Experts of a small language model: 47.5M parameters, 2 picks a token.
Below are experts of layer 2 (counted from 0) of a mixture-of-experts language model. Rows are named router (the router's row for the expert) and show model dimensions 96-127. Each number is 128 + 32 x the weight over its row's rms, rounded and kept within 0 to 255. Numbers have three digits each.
After each expert's rows: "comes before" lists some tokens at least twice as common just after its tokens as in all text. This comes from a sample of Wikipedia text that the model never trained on. Tokens count by the router's weight.

# expert 1
router:106136087127082133094142151129144092139121173090066126141130145120124088109129113123204056103117
comes before: " ", " the", " first", " United", " \"", " Carolina"

# expert 0
router:116123136125142121185153158192126190119190090174154167110121119174102143108134184093182085158140
comes before: "9", "0", " |", "8", "7", "1"

# expert 6
router:149130115147068131183143111147147142162144118141186129099141141115119129182149114169148164158108
comes before: "1", "2", "3", "4", "5", "6"

# expert 2
router:085124117113071162103160174104177101109132123133073107093069113157076165177073161146176119137176
comes before: " ", "\n", " —", " \"", " first", " +"

# expert 12
router:194127138127096161110138154181112117069086168112151086104076093165072106113131163138129079142100
comes before: " the", " a", " and", " he", " which", " been"

# expert 3
router:129130144121129081151120190115055079110163124126148141136190168149151104168080180123087074161157
comes before: " ", " to", " by", " in", " that", " as"

# expert 16
router:123128090122149152181113095168102144159165170115096175157126127075122132093180053109101131121180
comes before: ":", " of", " in", " to", " for", " by"

# expert 19
router:191171080137130108108111098149121164133143127134136127100110151116122174158167137139139124130144
comes before: "0", "1", "5", "6", "3", "8"

# expert 5
router:097128112140128071118126150123134122108137142148147151137110095142134136130069154156198133095142
comes before: ",", " of", ".", "'", " and", " in"

# expert 11
router:159127160124109121072116108198194085157124155126069088134118131151137127097045136101132134121078
comes before: "\n", "-", "|", "==", " The", "The"

# expert 18
router:060127140131167136104142136082141143111169127161118151165133095158094135107102087173182144117124
comes before: ",", " of", "ing", "ed", " and", " ("

# expert 7
router:133125121168080143133156141180185205148113149144170134141090078116152062147200146093092142115132
comes before: "1", "2", "|", " be", "3", "=="

# expert 9
router:186124083069075118161097168077140118106132129142126238103117094145181152133162137099105091138146
comes before: "0", " |", "–", "5", "4", "."